From a checkpoint of a small mixture-of-experts model trained on Wikipedia: 3 picks a token.
Below are experts of layer 3 (counted from 0) of a mixture-of-experts language model. Rows are named gate (a neuron's input weights, with its number), up (a neuron's input weights, with its number), down (a neuron's output weights, with its number) and show model dimensions 0-255. Each number is 128 + 32 x the weight over its row's rms, rounded and kept within 0 to 255.
Before each expert's rows: "gets" lists some tokens that make up at least twice as much of what it gets as of all text. This comes from a sample of Wikipedia text that the model never trained on. Tokens count by the router's weight.

# expert 85
gets: "|", ",", " |\n", " and", " of", "\n"
gate0 [161 142  94 106 171 141 137  48 103 121  80 106 173  93 145 145 158 142 176 139 121 104 159 180 118 145 118 158 115  87  94 133 131 147 162 205 161 126 155 106 148 116 119 167 152 166 106 139 125  95 107 158 182 120 228 109  95 120 117 137 108 145 165 188 114 113 134 163 173 147 108 143 144 178 141 170 113 127  63 164  68 118 107  88 173 198 127  95 107  62 104 116  72 145 149 123 169 120 173 140 143  61 140 118 143 161  92 147 161 162  55 179 194 115 141 115 149 156 153 133 166 113  97  86 133 163 118 109  82 107  93 118 121 142 131 124 149  64 134 145 133 139 167 152 110  81  98  86 189 146  55 170 117 115 139 144 182 100 115 181 143  98 181 118 120  63 133 132 115  99 139 116 111 179 115  72 181 185 119 135  88 176  89 145 125 100 162  69 156 124 153  92 107 122 144 114  40 154 132 135 156 176 147 127 152 130 131 137 105 138 122 100 118 174 147 190 128 147 121 116 102 152  99 148  80 159 116 144 136 116 104 151  67 133 122 131 189 152 108 116 105 134 118 139 122 135  83 175 111 170 167 142 103 145 166 149]
up0 [113 115 115 103 120 100 162  72 137 105 125  90 119 173 122 144 100 120 144 143 136 184 124 137 105 109  90 127 126 193 121 177 166 142  79 140 114 136 138 143  98  78 111 109 162 110  90 144 132 121 137 165 174  81 138  91 164 151 111 150 102 115 214  84 163  95 104 109 137  71 162 134 115 159 112 100 164 186 108 155 157 147 135 155 126 224 189  97 135  79  94 111 174 179 142  92 103  60 184 164 141  81  95 175 134 143 122 202 141 125 112  71 161 126 103 181 120 132 107 128 114 169 137 130  99 169  67 116 102 143 156 133 170  94  81 142 170 170 148  81 120 157 143 125 126 108  80 191 123 127 150  92 108 121 138 112 141  97 156 128 139 121  88 105 120 170 111 108  56 134 101  81  80 202 101 109 151 131 123 124 131 111 120 147 114 103 100 109 185 165  95 107 122 113 133 162 138 154 136 127  97 179  90 124 157 148  77 104  95 206 166 140 134 119 168 102  99  70 131 178 163 187 102 128 136 118 193 110 196 122  75 116 125  74 106 112 107 152 154 134  96 171 175 109 126 104  90 127 148 115 127 153 147  76 176  85]
down0 [176 177  97 166  94 160  97  84 142 119  78  95 145 106 152 122  94 151 126 131 131 107 164 106 128 132  99 125 133 156 151  93  70 136 128 135  91  91  87 213  50 134 173  96 176 114  98 164 102  83  79 117 154 161 153 219 140 134 161 124  83 128 144  89 136 148 141 167 141 122  92 128  56  91 120 148  73  72 124 145 150  81 133  95 106 132 110 117 158  88 165  88 128 131 127 134  94 137  88 135 146  98  55  69 113 163 133 154 121 104 133  65  85 149 122 106 108 130 163 113 120  97  98  97 115 134 140 140 158 163 152  61 158 166 132 137 133 133 164  70 195  95  83 171 127 127  99 130 158 164 186   3  95  78 178 173 149 119 115 151 117 139 115 129 138 122 115  83 129 150 183 155 130 138 123 109 139  78 131 129 167  89 132 171  89 170  76 195 195 122  78 136 132 130 146 139 115 170 116 106 131 128 159 140 151 144 115 153  97 135 100 112 165 141 148  98 148  86 125 163 139 173 168 117 162 111 107 133 134 137 139 117 164 102 141 132 122 191 170 174  75 125  99  96 112 120 149 170  85 142 131  98 157 157 165  94]

# expert 54
gets: "201", "200", "202", "199", "198", "197"
gate0 [183 162 132 122  73 133 155 148  87 157 118 103 134 210 113 113 199 115 103 130 145 108 137 137  92  93 146 163 139 121 138 130  85 140 149 120 163 143 120 109 112 115 124  95 109 123  96 130  70 189 173 134 134  98 118 122 170  88 191 107 128 137 125 174 117 171 206 142 100 106 120 139 111 150 144 115  93 174  83 154 129 167 194 161 141 123 157 114 107  62 103 159 133 173 147 127 145 113 247 110 137  93 136 158  80 116 108 116 162  83 191  55 125 180  83 125  72 157  68 120 108 113 112 117 137 103 133 108 111 165 127 144 169 150 161  97  85 128 207 103 155  71 192 107 114 127 124 167 123 119  94 103  69 144 166 112 154 165 180 131 134 128 132 162 150 104 101 132 113 139 113 126 158 126 103 181 105 180 112  93 154  91 166 130 119 150 100 135 142 101 113  98  97 145  71 132 168 111  76 128 116 119 112 151 162 113  73 124 117 164 116 107 141 175 119 101 138  89 157 102 151 120 135 104 172 155 123  85  82 144 197  79 121 133 130  74 102 145 144 147 192 187 120  81 172 135 137 117 106 143 136 106 142 210 179  91]
up0 [139 124 155 148 124 104 173 101  95 142 204 156 135  98 130  81 132 156 150 145 111  72 119 181  98 114  99 192 156 132 105 186 102 126 152 115 126 159 150 144 192 147 167 153  47 150 153 165 122 142 130 114  92 177 118 144  90 130 150  83 107 125 102 117 137  95 107  81 163 129 145 110 135 124 111 106 130 174 111 181 155 168 189 128 122 227  83 113  59 106 140 105 177 161 113 129 134 144 140 119 144  86 147  84 120  94 110  94 118  94 186 124 127 104 163 168 162 120 132 142 146 175 125 128 117  22 172 125  95 150 119 128 131 182 139 166 125 149 130  78 107  74 179 176 179  79  71 202 140 134 114 165 136 160 131 127 115 143 158 152 137 122 117 134 168 151 173 187 173 142 160 117 110 173 145 117 113 164 146  80 105 124 137 133 105  93 155 142 101 169 102 106  80 117 121 142 197 143 141 200 159 140 145 139 120  69  96 161 147 141 125  69  98 131 153  74 166 145 124 111 111 161 183 176  91  90 124  91  87 195 110 106  70 129 172 118 157 151 162 104 137 134 152 140 158 115 110 107 124 126 108 113 154 100  71 157]
down0 [106 130  86  99 163 107 100 104 149 158 119 128  94 107 109 165 144 142 124 160  31 210 135 196 118  85  79 128 117 113 140 152 147  96 100 127 132 114 152 155 124  77 133 115 105 108 133 139 105  95 115 126  98 111 155 139 140 132  62 112 100 124 150 113 126 121 153  96  83 123 137 109 172 131 140 169 146 155 141 140  93  92 176 155 122 120 124 162  88  85 140 100 139 146 173 142 126 164 112  79 108 120 143 137 154 119 107 173  88 197  97 117 151 121 172  76 175  96 159 124  81  73 151 158  94 115  73 141  69 177 100 124 159 108 166 115 150 109 140 157 107 167 103  93 102  76 137 129 139 190 143 119 120 145 142 101 120 147 162  78  68 154 163 141 157 183 143 125 124 154 142 127 106 126 147  87 228 135 164 138 111 188  78 136 129 186  97 118 119 110 135  96 148 149 164 125 123  63 145 163 145 131 147 128  76 143 151  78 147 150 155 118 201  63 151 148 158 168 116  95 166 127 106  78 134 136 143 129 122  59  95 138 140 103  77 210 164 152  62 133  89  96 138 172 204 125 102 180 111 190 101 145 169  91 127  80]

# expert 89
gets: "ing", "ed", "end", "ating", "ent", "ant"
gate0 [138 122 125  65 175 128  91 142 155 110  90 138 162  86  69 180  87 166 147 172  49 115 138 136 178 122  98  97 151 128 132 100 145  97 115 148 106 101 157 134 129 159 144 146 166 109 137 122  78  87 150 140 158 156 151 126  59 183 141 111 111 181 115 183 122 155 141 137 117  68  84 123 121 131 166 159 129 109 134 141 134 114 104  79 143 167 106 157  93  99 114 102 114 145 115 154  80 159 102 123 162 159 111 137 148 128 139  79  97 120 117 154 166 134 121 113 128 139 162 119  87  94 129 166 108 168 169 188 155 121 182 129 124  87 198 170 132 124 163  92  87 131  85 155  94 132 141 162 175 148 148  49  96 125 118 159  87 134 170 122 102 102 161 118 138 157 156 139 140 126 139 170 151 119 129  77  92  49 129 210 180 137 133 104 101 183 112 142 202 128 134  62 137  52  77 142 139  94  99 157 199 106 191 155 170 102 144 108 144 120 131 145 113  62 141  74 101 128  86 114 121 148 115 109  96 120 169 112  74  98 147 173 132 120 153 108 166 105 116 147 137 174 137  95 171 211 155 162 181 140 142 159 124 102 153 180]
up0 [ 65  96 156  48 155 136 113 136 138 175 147 149 146 148 134 111 170  45 189 146  86 182 125 100 165  95 108 143 108 116 111 120 211 117 150 112 132 123 156 122  61  92 106  99 160 142 173  90 177 134 126  52 123 134 136  92  95 124 156 166 130 130  70 110  60 172 143  94 178 135 136 120 106 152  86 136 129 179 157 156 137 137  98 102  88 154 147  86 166 149 143 144 114 116 115 191 144  89  99 165 156 164 134 120 138 125 130 175 113 131 111 119 120 153 106  92 113  56 170  93 114 153 156  43 153 142 206 120 143 136  68 152 126 126 175 126  94  93 121  94 154  67 224 112 143 117 157 178 142 145 149 150 144 107 121  83 166 128 129  75 130 141 106 158 111 197  66  71 107 145  83  85 140 152 124  87 131 133 111 159 124 133 132  95 148 155 125 145 181  97 114 125 126 117 176 168  94 175 156 125 108  96 119 171  83  89 142 148 139 137 146 120  93 165 151 116  95 154  82 114 138 129 119 102 140 130  83 134 143 109 170 132 128 185 135 160  94 148 105 109 129 103 114 113 113  61 111 137  55  71  88 137  97  97 146 130]
down0 [116 107 153 134 129 165 149 142  92 100 100 123 143 168 140  97 125 134 135 127 162  73 185 167 133  87 154  87 108  84 150 104 105 149 114  95 153 123 104 171 111 138  64  86 197 128 147  88 171 125 171 159 201 120 156 146 138 166 129 130 127 108 151 163 200 158 107  98  99 119 141  92 137  73 162  98 147 109 151 114 108 146 195 119 121  76 104 128 112  79 123 143 123  95 185 138 110 133  81 120  70 154  70 113 144 192  67 100  86 144 144 159 166 181  96 132 110 131 151 158 120 140  99 170 114  81 141 135 144 107 134 164 116 125 116 132  85 142  93 174 127 191 143  93 104 132 150 152 137  78 157 130 106 139 146 135 137 108 135 227 104 145  88 114 126 117 154 105  86 117 136 155  96  90 159  93  47 108  66 159 190 170 116  76 106  68 137 177  82 105  85 111 150 171 148 130 122 109 149 116 178  47 119  93 140 160  64 139 112 166 126 137 175 178 148  53 134  77 119 143 210 139 109  74 135 140 117 111 131 135 106 163 112 180 114 103 163 184 114 119 138 139 132 131 101 140 114 160 166 115 141 165 153 108 121  92]

# expert 73
gets: "ed", "ated", " used", " released", "ted", "ized"
gate0 [117 130 140 150 120 110 115 118  85  80 130 156 127 137 132 104 241 144 140 114 144 117 133 114 176 175 143 158 148 104 130 173 146 136  72 166 153 101 143 164 179 134 146 128  89 148 161 127 104 111 107 126  92 114 125 105 125 137  99 150 116 163 146  68 145 130 118  88 129  85 170 191 209 179 125 127 150 170  85 155 138 109 164 179 105 108 166 146 147 102  76 149  69 111 173 113 164 104 166 159 157 148 153 137  67  66  99  83 106  74  99  96 124 178 111 123  78 129  53 114 165 102 138 102 114 156 153  96 142 110 169 121 111 102 124 120 117  99 115 127 111 116  83 100 100 101 152  57 120 152  82 159 120  85 150 161  61 137 149 109 113  95 149 107 110 144 109 147 131 114 143 129 171 139 162   3  81 145 136 171 131 180 114  66 122 113  84 114 123 119 143  93  73 174  88 185  92  78  91 126 110 139  82 103 121  87 126  87 137  93 160 127 114 111 128 166  72 162 133 160 139 162 160 115 121 142 122 130 132 148  52 101 135 146 153  91 109 115  89 117 196 121 132 125 189  83  77 136 121 168 152 158 111 153 114 166]
up0 [152 126  67 138 152 126 145 138  75  95 179 138 129 108 103 167 172 118 133  78 111 124 144 105 105 122  79 108 142 111 151 102 165 122 102 151 147 151 118 116 147 108 131  81 152 122 114  90 132 107 156 116 123 146 139 152 111 137 208 137 124 176 200 148 162 157 134 130 141  67  90 168  81 106 143  97 159 120 119 130 114 134 123  68  98  67 151 123 194 129  97 105 147  79  63 158 132 108 117 159  67 149 111  88 153 150 142 136 132  84 173 171  94 203  76 195 137 143 157 112 137  95  72 143 145 140  60 122 154 142 150 126 185  98 102 136 159 111 124 117 121 119 153  99 198 105 127  63 120 172 156 154 146 102 123 156 105  55 112 158 147 185 110 112 138  77 111  68 117 175 108  86 122 111 116 119  68  82 133 191  93 142 121 105 125 159 183 127 127 120 135  75 161 165 100  91  93 138 103 121 104  96  91 130 160 130 131  92 115  86 161 138 141 131 111 148 163 134  70 191 185  97 144 159 182 112 148 127  81  81  50 115  45 145 142 160 133 146 116 130 192 114 100 105 146  95 134  71  75 131 141 138  90 145 139 114]
down0 [111 150  53 141 132 126 183 128 202  74  96 125 164 146 132 133 112 146 150 141 119 146 100 117 126 171 125  73 145 111 136 132 128  93 173 142 106 128  98 144 159 119 104  83  83 102 189 134 155  98 117  55  53 125 164 132 108 122 204 162 207 178 148 164 126  95 115 128 125 150 160 131 189 106  87 109  94 149 162 143  90  60 104 118 110 139 153 116 177 158 171 145  97 133 114 168 186 118 162 131  77  73 160 133  57 127  94 147 162 102 116 168 141 148 111 151 108 101 131 136 147 104 126 128 111  95 114 164  47 149 157  96  98 140 156 119 175  80  84 151  99 173 135  76 150 110 144 139 156 106 117 137 136 101 182 120  89  74 126 166 117 155 142 151 104 142 152 113 124 110  77 102 131 134 159 116 154 122 166 135 141 139 149 120 108 120 123 142 109 118 135 136 131 101 124 146 189 129 186 180 120 104 150 108 140 224  62 149 142 124  84 132 126 106 165 153 136 144 172 144 142 147 110 125 122 118 153 149  93 128  60 126  61 115 136 111 175  94  33  98 187  90 101 148 196 134 118 114  64 169 102 164 128 124  75 108]

# expert 68
gets: "al", "able", "ive", "ing", "ed", "ate"
gate0 [138 148  93 107 128 198 127 130  91 182 152 190 126 118  75 159  91 157 197  90 149 150 150  60 124 139 125 100 105 118 187 150 120 161 143 110 103  81 116 178 171 105  99 129 180  54 135 100 169 135 150 122 116 163 133 170 151  89 123 154 135 142 150 127 146 104 108 164 148 184 167  94 165 141 111 115  79 125 122  98 143 156 194 110 172 158 112 134 128 118 149 140 157 111 131 103 121 132 115  98 147  97 111 104 107  88 136 113 122 137 121 101 130 124 140 118 103  73 118 102 155  94  71 148  86 138 104 158 139  49 118 149 161  80  76  79 125  54 143 124 141 104 146 189 120 126 144  88 141 163 176  95 144  98 101 161  80 132 201 152 111 125 165  85 139 140 182 114 112 173 116 128 109 210 133 104 119  62 135 149  96 115 138 122 116 165 165 150 161 199  40 120 133 179  64 138 124 191 179 120 176 152 126  44 122  79  86 134 155 134 145 177 143 138  99 184 152 105 134 104 105 134  97 124 158 154 138 118  71 110 146 144 156 169  95 141 156 144 115 182 161 135 124 132  96 141 137 151 190 109  75 151 147 136 151 109]
up0 [207 146 111 121  95  71 175 151 136 132  64 111 114 135 169 161 127 147 140 162 150 154  70 152 146 190 123 121 131 168 151 107 130  43 145 164 124 140 162 145  98  87 113 157 128 181 130 151 133 119 145 170 192 106 202 131 169  94  97 141 151 117 150 111 133 104 129  61 129 190 120 150 160  86 113 148 103 177 128  85  78 133 148 126  79 154 113 131 110 175 131  41  79 127 124 186 123 135 145 189 118  97 127 119  68 119 120 106 142 117 117 143 143 124 129 126  67 148 131 153 173  97 202 149  93 156 145  95 173  79 115 182 125 114 164  84  94 154 117 116  85 120 149 100 179 110 136 150 105 113 117 159 185 166  55  92 107 128  50 111 186 154 132 156 121 140  99 155 127 115 126 148 111 105 179 170 162 100 152 159 188 137 145 121 152 113 131 160 105 137 135 141 124  96  84  94 128 128 110 157 153 167 120 131 120 178 117 147  95 131  95 102 146 145 117 127 168 109 147 162 121  61 118 104 112  81 105 124  77  65 170 154 180 170 134 100 126  61 130  79 104 186 124 123 134 100 152  97  43 150 149 108 132 109 113 122]
down0 [ 78 105 128  88 131 152 153 128 186 136 103 155 171 163 123  98  69 123 108 163  98 136 136 125 129  82 133 103 147 167  98 142 153 130 130 185  54 131 121 119 163 162 120 140  94 104 117 133 151 119  57 138 172 171 147  85 150 144 164 113 102  95 113 165 135 125  85 156 136 163 137 178 118 199 134  56 124 155 112  74 113 131 132  89  90 105 165  84 122 136 140 178 106 132 152 110 186  91 122  91 173  66  96 117 104 138 189  91  85  52 134  78 154 139  70 126 198 155 153  94 127 181 109 147 125 170 131 161 149 117  92  71 133  99  84 109 164 196 143 166 106 123 103 139 118 179  63 141 114 216  81  86  85 114 143 145 161 130 170  79 112 105  96 138 153 140 131 136 135 114  86 122 110 108 115 154  89  96 114 120 115 165 113 126 156 150 170 124 128 144 137 128 200 119  96  91 142 129 191 173 128  56 177  66 129 121 128  86 134 101 168 167 110 155 182 158 107 109 146 116 133  55  91 144  83  98 137 147 130 168 115 116 115 143  79 147 127 182 108 158 153  70 178 121 168 129 121 131 139 115 126 160 114 138 117 151]

# expert 22
gets: " K", " H", " V", " P", " S", " M"
gate1 [150 123 106 112 132  40 102 122 128 117 148 113 114 130  93 160 148  67 135  91 121 133 150 126 111 131 132  92 156 124 126  94 180 134  62 161 147 143 126  70  82 109 138 125 106 170 133 130 136 196 178 108 119  28  74 121 162 145 132 174 151 119  96 126 135 148 156 114 181 134  66 105 195 120 139 127  85  70 148 144 131  61  98  95 110 159  51 129 116 136 126  83 158  85 127 142 104 111 119 135  98  92 126 176 139 118 184 104 156  50 128 127 130 171  71 131 178 137 156 152 162 118 149 117  51 155 145 108  81 161 149 124 152 132 134 153 126  95  90 145 105  96 107 163 126 121  85 166 103  85 121 182 156 131 132 137 136 124  95 108 117 151 153 114 152  94  68 181 119 129 137 121 171 141 147 166 147 108 154 137 129 171 144 104 131 125  88 147  78 103 127 100 111 121  48 116 145 128 157 117  71 122 130 116 126  97 162  71 155 107 181 168 208 144 166 148  51 101  93 119 192 112 142 110 149 184 160 124 123 111 120 100 175 179 145 158 105  94 133 208 123 143 164  87 144 155 131 150  79  74 136 145  94 147 107  84]
up1 [ 98 116  73 178 170 119 119  99 159 114 102 106 135 105 102  83 151 150 100  77 123 116 133 178 127 172 158  83  31 166 136 141  72 129 124 157  88 145  92 100 217  52 149 120 117 131 122 120  95  63  77 117 221 144 149 212 181  66 132 114 118 106  95 140  87 123 110 165 142  78 104  80 183 153  99 119 175 136 136 113 103 166 123 139 140 111 171 162  87 106 147  95  92 167 129 109 126 163 126 120 188 162 164 181 190 121 141 177 166 129 121 143 169 136 191 123  78  99 172 151 117 158 157 229 151 119 113 130 156 154 130 103 134 137 114 150 140 104  97 154 115 174 159 138 175 114 120  67  95  96  71  92 164 108 162 133 143 198 155 156  87 155 105 113 134  98  90 163 166 113 145 154 158 162 123 111 137 125 125 116  98 123 155 155 135 187 158 125 112 163  79 150 141 122 112 131 128  95 129  56 140 116 101 123 136 126 134 178 140 109  98 118 134 102 106 143 161 126 152 158 142 149  86 129 176 170 124 121 131 128 132 134 152  77  97  92 122  78 164 157 137 131 142 110 113 141 122  73  74 119 104 138 122 155  87 148]
down1 [161  96  88 159 145 144  99 130 152 163 122 189  91 124  79 106 110 126 118 166 133  92 131 131 119 114 124 131 137 119 127 211  47 150 146  60 124  73 128 160 133 102  99 148 109 111 129 167 197 140  99 159 156 139 147 174 115  76 155 183 116 125  82 128 174 121  91 102 141 162 110 125  75 141 158 116 142 156 148 138 139 120 172  96 155 123 127  82  98 121 102 114 102 159 119  69  99 137 147 157 106 143 136 174 104 104 121 104 111 136 100 194 122  86 162 122  98 126 109 173 149 195 100 142 179 131 132 110 114 172 130 119 115 115  99  87 159 124 105 146  76 172  55 140  99 136 159 111 193  91 146  90 205 151  87 135 139 148 131 147 106 171 101 124 157  55 115  71 117 222 170 139 122 157 106 162  84 132  96 108 133 119 162 158 176  82 121 101  87 163 136  95 119  85 158 135 121 121 130  90 163 154  63 118 133   0 117 114 168 105 131 151 174 118 106 124 135 119 119 137 122  80 151 183 175 170 144 113 132  94 129 118 118 124 164 173 124 170  85  97 136 148 102 142 147 104 179 117 121 116 113 177 175  79 177  97]

# expert 110
gets: "i", "in", "ro", "el", "o", "im"
gate0 [ 99 100  87 145  97 100  90 101 161 119  91 144 119 125 157 155 156 120 164 113  93  96  92 132 125 105 136 148 139 137 189 184  92 168 132 121  91 103 134 124  86 122 125 206 141 140 115 113 100 169  62  92 174 183 123 113  70 122 134 139 153 131 141  99 114 113  94 163 175 154 134 170 145 165 168 115  97 107 113 119 112 127 109 123 150 138 126 120 167 138 123 171 103 106 148 170 133 103 186 119 156 140 121 151 137  90 123  81 165 116  63 115 123 143  74 133 109 143 147  98 173 135 101 110 139 114  88 110 132 156  68 133 107 179 125 145 134 187 164 111 116 158 139 133 112  88 147 131 119 150 142 107 149 172  61 122 140 106  82 128 122 133 127 175 105  75 130 121 143 147  74 132 116  91 109 150  87  76  53 135 173  77 174 199 133 147 122  99 121 213 155 134 101 105 174  73 194 142 107 103 135 154 144  85 151 135 185 179  76 135  95 132 135  77 100 181 154 144 146 101 114 135 114 145  96 122 127 171 206 102 177 100 176 104 118 148 164 227 140 130 182 134 154  38 129 211 129  64 100 166 121 108 109 117 126 117]
up0 [141  65 126 112 126 116 124  90 133 145 124 136  92  93 147 126 146 141 115  92 132 109 160 140  98 157 122 122 108 125 146 168  82 120  59 108 212 146  84 111 141 119  55  76 115 200  93 153 135 151  93 124 211 181 120 149 134 119 143 104 106 124 146  93 119 116 143 149 143 120 122 124 168 139 112 130 112 104 124 152 121 149  98 164 131 157 106  98 151  82 100 134 117 153 185 128 130 137 151 113  91 125 147 119  95 104 201 101 145  30 187 113 106 184 113 114  87 100 118  61 187 106 151 124 182 160 144 116 146 189 212 156  68 122 147  65 111 113  71 148  66 145 132 102 136 118 132 138 163 127 122 145 101 124 131 145 135  83 138 120 176  82 112 187 129  72 141 109 151 121  99 178 123 126 164 138 117 152 114 183  66 123 106 119 155  98  64 149 162 201 149  81 122  82 189 171 152  83  90 143 181 140  95 115  84 152 116 139 120 176  86 130 154 132 139 134 139 157 118 150 177 109 150 137 118 105  86 178 119 133 109  96 149 165 113  49 114 103 117 106 105 137 134 136 103 101 102 127  85  87 124 201 130 121  70 170]
down0 [126 120  98 135 153 149 148 172 181 162 103 136 140 151 140 122 170 133 105 118 129 104 173  97 154  97  84 129 128 114 166 106 104  80  99 105  87 148 150  70 164 155  91 157 116 159 107 123 122 108  84  77 197 128  84 138 136 172  96 159 126 137 105  59 141 103 133 149  93 136 113  92 185 151 171 126 105  76 159 118 151 151  89 142  90 160 106 114 149 153 132 137 105  79 145 127 118 129 139  84 112 133  83 102  96 170 169  67 104 145  82 176 116 142  87 101 171 132 118  63 162 118 121  67 151 172 165  55 113 128 145 196 138 128 137 100 142 106 121 142  86 105 122 110 109 103 149 145 157 102 110  98 124 183 114 130 168 129  87 136  79 127  98 104 172 170  92 126 162 144  82 112 126 132 193 153  51 155  57 152 142 169 235 154 109 180 140 117 135 133 151 164 152  66 175 135 180 142 118 114 134 109 130  99 204 121 117 180 128  96 118 184 109 145  98  82 157 107 151  91 133 125 138 168 105 153 151 113 129 125  80 161 179  88 100 116 139 101 155 158 115 173  96 126 108 130 163 214 152  97  65 103 105 174 100 115]